config.yaml
n_layer: 14
d_model: 256
n_experts: 128
experts_per_token: 8
d_expert: 64
d_shared_expert: 0
activation: "squared_relu"
moe_layers: [0, 1, 2, 3, 4, 5, 6, 7, 8, 9, 10, 11, 12, 13]
router_score: "sigmoid"
normalize_top_k: false
routed_scale: 0.25
balance_loss: 0.00156
balance_bias: true
n_groups: 8
groups_per_token: 2
init_std_router: 0.0168
lr_router: 0.00271
vocab_size: 29736
norm: "rmsnorm"
norm_eps: 1e-05
tie_embeddings: "early"
optimizer: "soap_variant"
lr: 0.00471
beta1: 0.95
beta2: 0.98
batch_tokens: [65536, 131072, 196608]
seq_len: 512
train_tokens: 445500000
steps: 3683
dataset: "wikipedia_en"
Below are experts of layer 4 (counted from 0) of a mixture-of-experts language model. Rows are named router (the router's row for the expert), up (a neuron's input weights, with its number), down (a neuron's output weights, with its number) and show model dimensions 0-63. Each number is 128 + 24 x the weight over its row's rms, rounded and kept within 0 to 255. Numbers have three digits each.
Before each expert's rows: "comes after" lists some tokens at least twice as common just before its tokens as in all text. This comes from a sample of Wikipedia text that the model never trained on. Tokens count by the router's weight.

# expert 50
comes after: " his", "'s", " her", " and", " he", " a"
router:111142128146162157130143150123106132125163137132142145117119103126151135177101139144168163128125071149108150139059161134140120181084119135188090134137136134093095090096126133089122110127123157
up10:100100119153121108135145133089126139113116099092150117115125100167063122075044127115076169113125085112108097169196149122136092142142166091157109144157130110080088121142140110083133142121097134
down10:108199116154156108111128133118174123130119145086096096128118091130126122120136110113080148118128122100125123084157132135110123083122106105131102155145127142118169113127093169148191198130154138
up11:118110107137150177139158145125105109117129117140126138110142111146125174148133128116149152115145136091176161141134087096086142122118148091107132131088086149112144134092152117156146136142132165
down11:157125147155150144129141120094136130156130098127121140130105140116118152087078124102119144107164193131129111103157088140096111141094133117140107094097113071149110099124156112102148094127144101
up12:157166103104097149062159106123109188133125126162125112100124135109135159148125122070178151077138100108150117149137105103162145145145093142107119105148099088119121149127106106126152104117132141
down12:099124133153149100089151130131130125138145157140144112095164140157130182122094130106176125135134093107153112126125117102124106142133125124085106120121049108100095089098109120135126137148111147
up13:173154133127115127128147124117093106121128153124123134131136145116126094141108083119109132128128122137105157131103108129148127115135125178154095127135139105087137134138171106131145103132133161
down13:115140120103106160092154147131157099127123120104093117116123130088119141172108099075167121134124136158151138123120101110157115132163120167141125157088123154139174162132146146143073109139135110
up14:112138129102121119125175127091140120098151149105117114131105126102151091105110130114137160131137121115109124101150134123116149134119129136175118145095121120119145120155118112153163083129152114
down14:070073143110115134109131151071169142120135126103083119088115127130102057125116107160140174131132152125105146135090130118156156145140113102127126143099137119125142141115161112147163103087110122
up15:104118154144135166107154132125134155128117119064141118156192114087159188108114142108170122143180114166134169099090124106121130142141117108118112102114152131086088113116087130118114158140141134
down15:129055125160139071103123109113140159188135143134116107114140136128078119145126158143097168128151138118149148139104168126126106126110133166122142124157102133128164111124105173135089168091127098
up16:160137121103134121137134104141140124146137149142160119118093126125147126114086147184163165135147095148107108113096103134109131167131101138135130119148177107116074155094120156131119105122127145
down16:102142119103158133077132108117159142151143133149089130169130111112115144139117143127117117160104067169146109145120109156120116124121121145113139081108129179126124161132099160119151120138124122
up17:175138137154138139125132168125094136133117149077133114132102151108115135093177161125182122132201103113114116152132125150112144124130129154104071123128080125123114131143118126131117078171145112
down17:142182152138130130115147120126136159164124130169110079153085119136132127098167112134134098088096173113152169188137155121113099147121116150137121092134122122113127130162075123115158125174138102
up18:110083157107164141151112113144069079135155151152120140107158136140121155112137133100157153132168130134138082170121112085120122147132139126147145085178159110093130156146147098139136132134127126
down18:109129136132139150132179138105165115140089134157164127124150151135134128090178122124163105105077127116144137099132125121138127148187115100104124094114157147147168111094125092075108148108089160
up19:095129119155144063128110128148133130079136132126141159148144152115084139174123159105147141133141145098149133125122168052143126102158140124133120164156117104131153125137139127114111134158143132
down19:148130135145124089132121130168088114128124139114120130122121179100095126143149131084119113132155105147159125150132135149085145103135130105121118146166168109176133095114137111142185143100099105
up20:089160103162130114114108135157130153152144147150109158092095143135148128124111136116145108136160150159083111168136126124134116127107094118146101114092087105097133114127184124112155089118178110
down20:130056104148128144119145121115134138090141137162125145111137140124115141154119177160138111104119155123152150104119113119118152116106112155114150151095168111148084132164096091105110146157121138
up21:142112130101137110163159135062135097112125172077166146118121160122171099140141116171101134129122156136120123073079154161174116118130121133088116144167132096111100101131121110113099095127140144
down21:132101124139135162137153141110125117142135133156121154102157100139122158142156136097152124164071131099114131087115192097164139129132181185136131132095137109116128097111118111108139105133136130
up22:110170138136169123111158145175141132131152158121133146146152137127135141120110169134127196122140091139132095172120141090124122153133103111083102128173123098127151135146135130143125093100146170
down22:133108129100118109146079112098100140166191107148133061164142146134120132130181128170153131128136087147134142123076139161124126128083167111148139102133131107128136129122126100095130145153154141
up23:118129164132116187116144142112141138072151138178108157094077113117140168135137086115106096157126152124109148099119145130125071141094092105119131148178165108116134141092135140138098109155146110
down23:101125090130156161136117165117120128089131130169125115102142116132139147142136111110147130136124129137114126159133136135119107108114119133079182139091186184129135129144158143107098107108134164
up24:131092088130121127116132151150137125164095157129097115170141136146140099114099097151162125095105143064123100134129108108087124126108143129119117141133147130184135116155182163079124153124089135
down24:152124116103131123176105103131146114112114160071120095134114124116172100113104122128118136145151154138139131149159110122139132118166139102150122106123128070128116137162102123164100120156092139
up25:118148136127169135151163131112145134109158113144137107138124067145103155144122125123076157108172085107128138116092158113144143149164102144162139152141166146161086135160132096119106107094124170
down25:120152137193115128122150152109096132141119082146110162129107114141121116090079127159116129161130145147167120161118109117093086148105146154102133089116134155150135091120120126093143114115138121
up26:134138145154118103113161130156143142123142110086117142126183144144138153157116139138131121141095157087128113099127175162110143134167147140131130143113170133149157149112119129106101136153151092
down26:087105150165145140125116121150150139157128126145129108122100122143186145128161138125138116172185116094090137128124119105114089138126139129143147127117151089192170114094139128125118145085102144
up27:171117087131205139102133155105114149168135144082119104134098115104121141071117086133160131063117169108141145109124117096126155111126124141151104142150105121125072140121161148137162153129107122
down27:125157151141141135107125135096116142144130140120115094166101151126111143128110145104166141105146152149117130122103115150117149124138110147138139094144117122132090134144126148065104087133104144
up28:134138130097110136135160081120137147104127136122107145110147167107073146131128132147115132117123157137121092098147135146127048128109120110133120108177114122121122157138138164164131123121138114
down28:085130134138147152109164165087134141118172142116162116113145134125118175132157098096123120158115103154173133140074111148127153097136121153144169115129126149103131128117138115057125057106118136
up29:146121131147135110142136159148101137154136111129122145168105089139142128130110130125176171084126118134154115130087092145135078109137087135174122137148132124162103112117144147170115147082098100
down29:097194115149121141130104135109130132118144071148130123125147153140149148140099139132115157093137129121109116154039094168109133113154134149151100112126135124129156135100159145101187115099148096
up30:111108149159148151100158151077143139136133114146193117114149169088131129133134167140179087136111114140133148136105127141115178146128095152171165171098142142140128095090185106129103091090117127
down30:139104133088150127131128124165124130107126156124118135132157125157107110108110111109095157108144143091124121162173179126135083120133156113116133118170102092181123154152113162154152139152086120
up31:149118132060170173114151140140075158091130136103151147132118170136140105135111119120127151098127163131117118124147159156096141099127156122166149101102093149161068140154127178155109108129104098
down31:140113132132151151105138084106117136089093107127135116144118148077137174116172144124152103130117132127157157160140087124105150172129071110166119110142156108140107104121164122120141122153122087
up32:128162117152125111130111091103111147160069121134118154121127162126114160169186111132179111139154151137079134118186125097154169075129137140130153132124141180143111177127131146157118167122121176
down32:137099095123118160164151118137125174115174158128122148103099117139131100181154138147144118096144169142138144150120140193137116110103098137102165119077141125129165151120138098133094103083109087
up33:164082139105132048149112144155126122160110117127131158123094081112116183136138103158131119113147111096078118119113130170110098135116145159117164133112113142150107085104097143139130117105078154
down33:123103113135118134114119140118104130131161136139118163124175099064131095147121124138130116143147181131143169080111146107083049128114123090126145121169140132096139166152118142095159121159121087
up34:181099095157132131140150180139155117139093155139141125132120131122135101148134106161161148130139091120147120129118103127110092115088079126182122122105115133084148102167108174109116139114122153
down34:120116130102091124118096111112106091139087137149140141168135144146132138113100144120121110104125125108127148110086111150129115118073107097156103140134141153139156110125162118183109130177137159
up35:116167147170095124147156086136169119146095126149136128140140150133119111112087130119155155119126093112079107148106125114133164099053139114131124145117128122129141166108135150148105140136141134
down35:125160116161110117139094147130151101085119116147120120162164129114109120181133156088155154168056095148141101063154139137148168102128167146130142113141155119118126120155076105167141164103117129
up36:101118114101136156172143131117161087136099141115147155126140109088079124157171142122154107149178128094096148157110136074105138151109134162184127107105148172094096094102106107160140119124124151
down36:122182155108108079096139082108148144129165107130097150116135122098117132114119104139101094135140111154132144158094092102114089127123137103094128115101144110072149125144143136157082116148150117
up37:131125125152107123144122133106151125096127137164164099136099125130132173132156108165172159133119110131147119149090157115162104098120134113165104098087115106141150095173125121116102106098133109
down37:139108107120090136104115111124084178093138099145150089115157133113102121156120106159142139155099094161121107150094131153104112131125145126135109147127109094152185149178161138122149133074140071
up38:174123121124104100117097119137114127170134119135116137137122108106121072068162111083118115143135128138138127158153142097133142119159135098090174159085110114119124175108187121154104114150099096
down38:186180141165140112157101133180090105111086101157132121126138140124112106094119175126097090112134135130114151130142091111130140119140125105128164188109118165119125124126100142126167105122148182
up39:125105135125124140093094089110086112090139133116125103093148137138103130127091108145135163128161112134132135158072146130103142136105140141127131107135131158116145126114089073160154176113141132
down39:133111164100092107106131129112158108088166175095116161101146152129167143133108140164118125118111061083146122093141169111116159137093099125128148156146164125089135125125163157186116137113117127
up40:168175130094109137112137124105116090127155163171095084137126131131102105135140164159097101137121153148141151117096114117129055130135173117188166123137152099115135127159119154087114155160145152
down40:126114142156067131131117180118105099140168176136125131121119090132135138141148076137114131107148144167119117183128135148121149124129148119139119079103111149127154125099131143092131125149107121
up41:130155116124159163111110135160151143111154152155161085152133135119157167124126148114098071125154165105082134146157148135149115103106122094096124130123125107092092102148126117125123114172107138
down41:078089145041109152093096122106148141103100126128156124147112081107145135157095085147123177135167118131144129090130105160176127128130097163131121121171110143147154132125145095115128125124163138
up42:081148064094135135138144131126114154105133137087158141145089124128117143134106163135078141180092155095131123103160117106118102172101121105147152102084117101106122125145167101108162128129116117
down42:135130109099104134135094164094121095111106146095185180162135155122105142107131127152162161092128115167095091125116136131133111153174143104165151091131125132143119116152139111139163125172114133

# expert 57
comes after: " a", " and", " the", ",", " an", "),"
router:127132129164165131139142138118124092117111127139151151142117154151158103152093093175113154110091069122095124111107156158151147189086206179135123119113120153161071139118119128093157089123119159
up12:113154150117173119130082118122152125123133165108122166156121138155148113144131102140102107098117134110138118150093114122107104130185135090144129146094163130115152104116120163094086141107112081
down12:125142131163111099178130125109122138110133144110114159137096126139103092114153129149090138115071099162136105139118110098113109134178128138138109115145143125178114120095123173070127159128123070
up13:126140118132115137138127174134159090131129129132091126121120146097139112144078136134098126156105132061112164102119121149157129155124165104169111107140136146115099125124138107125111110101090102
down13:142139157161155102136132126138133131144138136123123079123117125122144177118141132083101126133136141111060133115124107133086144120131129131093102085088106116085139124108124117176136139169089130
up14:110141131119101155123160109110091145183126142155147181121105076119115144142146123117080131097108158137090112129123103173120142139094164128168164113119127137122127159199129107092106078135132114
down14:118153133128129125123106132122071138149150140145085138158113140163121127148124112113127081102126154113119126144093110084097153136149109142116172117153143130110074118154153129144137050142130086
up15:121133124103133158125104108120108129141157152148174129154098122121137119139143098130110150147102111092113173096131154142117126144129166157124093128071134124131067150096143139085157125141108110
down15:121134124129098091127057126086111090111133160140181128124155114185115102145097110120145139137122135097115145121131098150090129136153130111076099123082138108082070122138135151162172159111117169
up16:094133147202117117139152106098098123148123066174081193126111089137119160115118105114145124140101126102138131129161148133138143108125101166091140149157159156135114105161148119102140130066124099
down16:133146124145082107120142110151143114169156082124132147106166125139112105141155141126111156078137156138172109113124121167074097117109118137120123161173133116160136091124115161160112121155178158
up17:103125142153175096123105128112120131095128110151155147144130149123157075145141106105107146114133076164102122141107154140129169110120152093141142143121117119124097114101133096154113144096158127
down17:058144096139135151078130123115144129118185133144129095136146187150121112118155112077102080145128130148178088162131156131111133106143129134148138163123089125115151146125141127108149136110094121
up18:151142108109076133133122112128092144146143152135165121149120131159122136145122126153107131151189112097147117107174115167128156164096169160151137134121178114148133139107127108140155108147105122
down18:110122178111088157152163151113124150123116095159112105111121115110135122132135088169133134140152139124161144129103117129148158160105165122129124074127185163118122165076131107139157086160167108
up19:122087126127111156109141092097154126152138163143133141137137153157123118089086153104130120125138123118125110153170132102115096114112142146090120115068125083127153113097102139107127118114142148
down19:116156118126142129188139094120101131144134165181120146144090116113111100144140130133143141127145118099125103139121153135164122112118177122110130132161165149150114142081125148111133152151117154
up20:129142119123100140100109113120135095154143101104119194099205105155134088123150189139132142142085141146120126108130139133101084160118144164121154095109108136130101118137155112131147115119098093
down20:151123168111114129116123110127112087133124131116097132130129105112098129103152133139121141126108163120128136171091143073115136133123120148138155160123119167078130126187140148129140156146183144
up21:135104108137139150141127109133109129113113162130157117116126111149113108126125162137146150126127099157120100123110124139132065145143148107126135126075105144101126092139140101129095149125119136
down21:078163120085164144073169111143102127098145166133116095096146135131146124126102089112107134166091110126131140166123116126135082159088146177098132145131118160104162121121144170132115142119116126
up22:126129111161130142094161107124108130133119099124103088139154103135122162131139148097106125138105105164129092124147125131127174167131136130177075124138123127115138136143100152145116114140126120
down22:115113093153113117136116134147109111171162147137154129079133116108127114144130181153110128137162096114148169109163110165134108093180107113133112143174158140127114164172109157106139130122114098
up23:131120141120119110109141147126149125142105131151128129120155116133146133124100118188165120127140107132145148088116161119152161119118119126123113111102175135127127150140112128106126140105130111
down23:152114066147163141119125130130115137155101158138156131091154111137155122106119108131146140112132109122168169108118169101122177116095118147134118138128136141134142122150076179140147105123155079
up24:127125118139106076121176140166144144141143156132129071139155092142134103144131121161099088149117132140106119195128113140112137110104113103125088119169149130105122121098142130148117085112109148
down24:157134134134105133143153137162185140134112137112105138152110136129143119152167149153137089111180194135122130127108116124177145141137131105127136124152120094106144112118113117090173157121127145
up25:131148087172130128115135092145143154151137121189152117161105115124194128172123087109105148099125128186154095111132098127151138118168142128164083170163112152145109124118167125102080136096175120
down25:118117165149104128095140078085152096106128158153153123156107134114119117137110110116087142108108124083109112113126172147123129132152122130129159109179133118130146095155137111152132161137159159
up26:141136140123171103167170118141121122129062121123122097080105101121130164167111156132146115149107119103146113105098116120119173143102129107105131179113139136125111138100164134110138141112100126
down26:166149096123097124118162143116119116133125142139125094142147126122112120146094152119099109124127120164132100120101127146107132138112109147135127063119167105129134097139125143110063078149092113
up27:091122136140176096146086117165132128135133142085135132145131181141124126165114133162097103131195131143134139142115123127135163099120142087122091130078179129123094176145142127128118106125118182
down27:162133165141123077140154106143124145114130125093113115117132101133113132191156146122132102126143119139153128139090117105140118084098106145176157113084111163140116150111107108117122140154151144
up28:093116155109067155128114114161101092127092138128126119127112167113115128123162094146171132136149122102164108132147187154114131163172112120163080113180101135132170131141103146106134149106161162
down28:129126140122079135186152093172106058110130124081108160099134153076115123106138083119127137165143084147134126109154149153126147092115139126162140108156135152122130130130112099183108161129215121
up29:147127171142112126133138136100146106104134136136121113160154141119110130085124096147142107161097102152130082120125063144126047115134137124168165142122112118110113102129079136097137175125107111
down29:124105164164061103154154183119116107141141156121103102136121119122096100130113086112133121110142116119127163155144128100125071156125164176162133156135148110102184101138124119105120130147132114
up30:164121102113165188124099126137138130104135151154106114125115127083140127140098091112098120138064145090114116105094141114132142129103156109129123110141068110108113122154168133130152117118145147
down30:142134098097116104135125161136117095151107152135150143143139158115170145120130100144120157132089118096135130158128116125161144122137132131121152128176145128113115143123112117077152105123113130
up31:148153105124159162066130111106150137076127123139157140154111126113155124128131140180118124113125113124123140143118135131153143085088116077176147079145086158149143088132106106144174091126105162
down31:146110088156118103079135131082148173134148172123169133111164129138090106162088137133104092165113111114135122113127131149087119122127153139123191106153120091091133128159106146147158103118106121
up32:118129131097094134128089100124112096144111151106128156136181155133157126173136115071171105098146172087148156133151083106139094109143133126154118127116123131102158127141136117146128169129168126
down32:109112161120101145130132103112094151104145162127144117144179097185133128145134108121166139103160110137111131141159111131108092105187133089131103150129138109167130121146164138133150114177171076
up33:145094131119122092097125112148139130126099082120125114154117120140106154109144088135177151117191143112119133125194146127161114148134134146183129136125132165151130106167113145125159099147160114
down33:125112133084149152140149102158141108125116121129124046124111147122113175143123142123138124123176125128133147086117091141125106095153104106158104073119122097121112058143159138119153105148138118
up34:121135104152120143123132126179113132142179126126142150127138096154130101123146157072126183140090134120091105159144163155171134126117073167100129136141119133162176108110124142135168156147098114
down34:169112132110107147098132140115126128138166119124119137158108151123134153093145155151144151127137192133138128166114143154170088126112095180172152143160145100093120088118137143132116116098104151
up35:111110081141134109102142172110171118147127156103171148139150149123119119183092143140113112173160103101125098139099088145174116132125140124142110135123116128056103168149105139119121068076106100
down35:151134120124123142141099152137162145149120129095124111188146133146129132124164108173117089126110127145149113081110138135100145116122137107156103112113104107151152134112155128143108134125097114
up36:195118133135094142109158152133129104107128157153136147103138109155145126146105159094161155123130152137118119143135111135115159135131134133152099123127174117177153152123167138114178114140187121
down36:131134148140150181188128109117124119091114118137119148094134142073123167179114123115123144162097173144113131128060146112129093171129179138114096100123148159120166140081134110113134124127162157
up37:138135128139115157131120107161122100116141073156124127132141129128112154127085059172149126087142126113156118120116110123169118132120123141134147103193151164114102121172118129157136099140113139
down37:114103108162118120096148124150124174132136117126145149136091138182145113132124126137136095134118151129125138095161146160129134129135133142122124116152113152138154110138116129137148079138112117
up38:179190089128171128112129088117122137141137156122143176151157167108145119108124168088151148143158103096133099115089087117123141150134137096118124140149134153149113086137120123107134162098162117
down38:108169101103158149175119102117125122096152132162097165102127149142185148129149170144089133116135108116122120128177103118123110128106123143146142071187117146114097140098130151185147164131145136
up39:114085114133121128097163123155132139079101101131155134141164153076174104094079129158133099154161153119148136119108173134110115119139159116118150150125051156165107150134136101134130141124116136
down39:092135117135136145107155164099116111131083104108088121117140144120114143093100128098105095098178153126146107167088139068137109109115147143133076107116104156137117136131142165121131119108123146
up40:133155090125134133165133124146123156131142101150131176135159112086133147103123076117129127126168104149101158094153116146119167139125123134145148189146122131109105134173157070136132144109115137
down40:181138060160119159136116124136152161149137089125131096089161130123047117109184113130153136168135167151155144112153126121137194098148115123150126162149175119169078105167157140122147145151132131
up41:151091141130092137116100122137131154121146105122161131086094134128154131156147163125140106130088146144156073100136146171124127117129113152121146134126129119096113161093098112128137155116149103
down41:134093155134145134112130145103154167087156085133134126107102106135144116144114125116113122148130169154153093120147142134122077162122108131147105127116103127145113095105156143144145129125123101
up42:165132121135119136173120092121115087098095134173130100110120112166130126127133074087119174138136134129128122158099136093129104139116159138185106144146092122116084135090105154134138112122113119
down42:137126063093092111130123100129145121105192155120122167109161123163119119112117175169129124178152137155143144152138134111116074113126104114125169122103125128107128125142130150144105157118129133
up43:155142139094121124098147182113097120121098104131122119154138081153153153128160133131081127136075110112083110155137126137156113146110122149158145092126126112128135126130086120125130140131148146
down43:124131100141153139106104120158157112146101113122148151129155160181121112143127120139096138140115091120142120137117135151112145126140144138181162132144190117098124120198132125144131167143154151
up44:134172180129139095115130121111120139132093129138134117161101149127108125103181126113137115133098155139126132081174143148137086162122137099120105104151113153113112172119116119127103117118124139
down44:108120136108121115138124165149091136093122113141190160083133152094121112126149153125110115142126123149163165134117112093111153140096133122137116140142146121081124147102120137134112092103115117

# expert 61
comes after: " his", "'s", " her", " in", ".", " where"
router:156099138135135170150107137168112107093123139112123121153118155121153113179149159132150126120127091105078125138102169124150153160112125143200096154177129155122097106117105122104146136150141145
up10:121131107121127140122188169151149141137087140120131097104131102147147135131163133137160127092154128114140114153163103125138110128140125081148138094157115136113099118125128102126131122094110161
down10:132168131124151097143137133138114127142116131133171165144135097087123089081202129169127120063151147142142092164171164126147101101130154137135106105138129107152137112165113163070148137121102114
up11:124099126165125175136192163149133094158137135136125133159104168100118120129125089147154132096184155080131115090124150104118168132120111173139135153141103147166102111113141137129128095097158133
down11:102106117137116154105158101123125115164099144104107105100110124118152120113119139160175162106161155127098108106130131093100171163103124155133107140129128125143134108129157135153118106141084145
up12:144111101115124136118138132159163141109156148097119159136083128128178137145148159111095157162150124130099160126118086121108133135120181139169141122155116159092138137160124120179138137136161161
down12:131097148091149159116106089120147083152130145103151125147128106139122135134117103142127152122095138137117077106137172128131171134129141179177104148153089148137142179105151110100122171137116128
up13:131156131161115120105135153098109090105172162050127099133148115128141130151121164160147149156119096063141134103094137114139111135106148163124113144154138117112153157081090135131110109139174124
down13:120138111115130102133206129128113144135128131166144129133101156107172151166129086113143140143160118114119153100154144190092112111082167077133120137120131158106147141154155147121094091144120164
up14:157140118164169087087123142134127122116124163125100115137157092070196126135120133131174128120132167134099161123108141141128142110134113125110123129169139143135148092158103139125125127128106113
down14:098155148109124107127158092125091104104151131112123084135090103136144117087079085140181144112138159094116141134152130073176099161146122121105129121143140099120121152118119105141157152131139106
up15:164106132133136158148131128136108144129112118087084117128105118094139166092130100157137075157158124126110140101085128113149174146152127148116124159167129155117120126097147059126165127131135132
down15:119130104100120121095114120130114147091133113098129115126154115156133097114116093076119136094121129090106144139126179165137054109124129119105100115142078180210131099113126151107104119147102134
up16:121158097129079139175123115164150119144119109129133088122139099158165118130125106114137108103091118085128116115148142104141132127097116096157129128156138124117113108098116160132120133150108125
down16:131160108144087140090126126089168101095135177103143146178150096126135154074154153104080110154125119096109151109125089125142138099144154119105087106091139132091126126138124124193115193108149136
up17:141111102136128135152155139157121124118097136113113110115126123114102104116156146157123131146110099129134134086130106118147140092111131124103107145185087136142106146197127121158160109095134118
down17:143098111106158130112123117123112139121122156149107139126089134091140088146132151124061109159102151112127099125099170172089143128130097123116167084117120118141148101126112092157180142098113116
up18:127103128123133103112144151159169134139145150121143140085067125084110138134164105096134109129105146168123179151112111123142135123094149120104160147134154102096125146153106129093088181133164111
down18:143123134101132156131109132114097145131072123172064119153124135135144143130126101113139112130121129104161143108111122142135099114155105151093112142123114115113150156149089169120078137130176157
up19:176121092101196125124128110128141182162135104134113152141106130144102118151096135122106077102159102161070126167137126130139108134137093113130130108148164107087120111163133128105128066092140117
down19:132122139099117185112123137072161142119150129137152131184136134139125134139125127118142130143146149122076188082089140122080149154154109129186069148145126163099121128142112129162135130095076110
up20:106137156129105143118106139145094117148112078165109116109108093169124144135080167160145167156137126140107136111114100117144138114167112107132114110131129129120082135101142148122141160107112135
down20:134124135137163120174123111165147099133095116172107137163090120116151156151136134087150167167107089141102146105110125168109167091147145132114144121128139119119119153146156150136133124133147139
up21:087105137162118138124116143122118113089169169129145148112140146103150181145111127142131114137069149151160103122084140159124141150156148168148107111108137104070078123106118129085143127095115155
down21:145140124097124122143154085134149174151132149135102136111116123129108114107143152123091125148140128082136120155181141097101125107112138071131181136156121163123154136084139154127154131148131117
up22:068159133114098122156127151097130106170124081105141147116171113105113129144135127102132157136137116127147155130130106151101137099169163113105142125125105150151123128174094138094146149116156104
down22:125148121128131137107084220113140154111108119116112177108121079091092126115132141142161089149146123125119137139139133178108122143141168133098091105154164133122158108120134143105167161109163156
up23:115080124143114134102133125100079107103111106135118104109118075135146090139107110122142144106111102129099075150146114143117129109097109200159128146117131093087146124128100132085146136159094089
down23:136148115176175113138112129121151105135125101107144081100129195113070142122162169103197154086086080133124125132146125159103130159101139094122128113145103107129137147122101138106110116118114129
up24:117111071139137141117133139119161144117124131131137118097119137118132108104141158092086122153124103126117105161138139105128138143126113102163154120130133149153151080163095105125111171152144165
down24:144111143120087124167130157106115104118143108120133131157135129093140102087165116142121142122130131110140109126188120135119172148120152121160112138145135088095100143096076133094111081128112126
up25:139160158088125099119117125147144097118159111146119184160095143105110129135134164178135135100192091169116118104109122124131151107100121095144173125116140142139112139145114166133173135125131132
down25:101159129154089114122131110104099083154070117088110170155109125177144106119104140188157112124092132129137135101107180105160134156119144132123140147091097116128113112099126085147078109098130114
up26:135142124127115120131053140129106170157121113153125084107128154155135126108164160097106095126123130120117138090169135099152100106112139122117139153126155111152098110146119096147100117128110142
down26:106112136130119135153091127127092123152159076164087129129102137100100141081119080126118118158136182114101127118101107130069106123185109165091168131122161119165099143132159124126140099130105125
up27:132126107153175152184115141073104097124153114144123143116159133174122131117138142148156099143102118129114134119109153162137118161142100144102128162160162133111140127099157098108100124124082121
down27:120152113131135142070111197078124107162129113116084118119149138146126170123102158115130108130174152104128166121100139126107135135139099152101113113116131158125137061125146126153142140131171117
up28:129042117124114150142132132142146100155133105110081115144126122140114145107166124121115129142094087121177108134125139145140139110110107126159131111078113102154120151102118123194093117139120143
down28:137156135081152114098106118152110129136128114117122089091112104066133125170158121154133132162138130120156106120108128158104135127106119134115169143147146047136157148140099129120129190176150158
up29:155144180095141147139122166131148093155127142110125125157097156129119100109085113122158131136107170128138119133105110151145152144122159127137141149117149090125183131135123128103139134138130114
down29:094116113105124117156107133149115161141118154122112144178172109123137119128163144107072096167110108116100145110120146147105125127126161123200112129135162116112170158114115127140095133144151136
up30:137126097100143137149133128116081098118159161139124096120138124136122161133151146148128129100130158100162128086137113107127131126124121107129114142106085159147152137133126117112141171104124110
down30:122111121130132092139095144136085142097106101135160135140122092173159127129080108117122144095126149141168142120194126105151106153125117136114067135111168139123157130104122113106145154134127158
up31:175127148117098113142121150131148133092073075116164137151126115082166124082129115132080110152139107141139140132125130145137159121179112119092100091129130116173114140140144152111166134090101134
down31:185117124188090133169124139107170102135143141099166138130108120115129132155144124173094062110093130076108122150134126143147136134161124128131156167127151150146130128146107100119056152139106137
up32:123104137089125114123127117130110172154104137116127143136129105108145101158129102132142170104097089139125137147096115100104130142144117191109151114144093162102156174128113152112133126099135161
down32:126119113137142115129188177085096120126116134131107172159095145130123120142106103141141133159139149123154128107114126153127174136148056121109170097106163102080089134163085122093125147193130128
up33:119173108105120143099132154183113128135132097117146139118136152136102071124164155147150147134111128141118132100116126166125102112064112121136129126122091171121084132134078154162142108099104101
down33:125087108111098087084108156171119145113118124071116144129152130130108150126143123121099145188140126096147130177141121133095093120121135156137152155118122109114084151140124127148137112127106129
up34:124130119062137086115102116119111125129132200116147109168133102119134108132157140088086102121136132148087141098124109110120153142133117105159107161151113100119150123114101087128123163169102134
down34:139109111108128141121111127054133157164102127144134126103166095159121136115103160124131113128113138160158126110108103084134076129110086134151103103117106092132115139133163109087128110144163104
up35:118141103132124120140084152084080158118128092097134123151157130108160135117162130167118130135129122101139132143125163129152129137133079130154074088108112154122093138145095099145130074154116148
down35:130118123166132152168123134133116110151136114169156124097103091079086129150162109063163118167145087107161114129118124128095136123112115150164126125100108123140140150142127169156201112135110151
up36:117137142163144145151131112130124147126128129126124198131151120111194123135111161063126160120139140139127162103167119109124133118134122105107145131107106099112048128103166135120139124110099131
down36:097133082130149127150136171136097114120115118134158143081105177093117154138113109124117130144148110121141135134118174160125089102176105172098163122141132127156135128130139090145148142122103136
up37:098115145100144160088133118139126143148137136145146120151100182143086109147136136168094137153106135129128100139098132105104149083091136118154127104092125113132137150112092118135137132158130147
down37:131152140089088117153141112144147131104131112132190147093172128135119131106110153150118144089102106133139142121180113079178127131132152068115154145126154112124138128135115180134155113122108102
up38:153148096137105122140127111152109110162153114138127136109114129098130181108154132096118132122150154163104127144186067132137117154163149080126116160117153106103132100105141114185120093089148127
down38:110139117135124138113098142148134077124084110125179179159096114107128147168112109177123153100157137109118117106074170141148130120135139130138129123162154137100119115138128112165144168108121216
up39:172151135078142133127103144108123150084098117158082127203103105136143145116153087116128089146113162102148150137102117084143125138132121091113096119143148115105157168143131128154151126150092120
down39:181116142126114105125124126098103150186173129160149122122067086125097164115156113107133122103103148133171115159130105138151164155129107138112130153136149120136116127111094162098179104143122078
up40:116094150110141090138136151150183110078146115074120145129122193109116109180152151097147162119125144113108139165067115147164124083109130171120136097120100176106069135136119123083139132161115126
down40:147151144150157100119151115155140123161122131093125131144121138125130097139144130121158112076133190139161122108120112126124105110101138126137140143148104118125160102098142107152168141119133144
up41:128138135135109149141138124134128100178110109179123112125165127153144130126141109151121138161117146112093050145151142133150155140126152116112132100159158120150152105122090120092139141123121119
down41:093110133118058118136122094126130163096128197104175074142149105131091090144130128144152137151129097192121130142126105131132164156101115126091106138111109150120157150106136155153108101099136169
up42:133141102175172070137126150155142131143129085142109100109109200103141118152119122079133114123166133128112117154154119151147186157126106136130134158111126167131114093121084177124111078140139154
down42:089118144090131137118106093121127132097101148100081111138137152133144108149129117121103119111112168138124111120121140110143138099127098111144161140133148176126142132135138102105174112098122083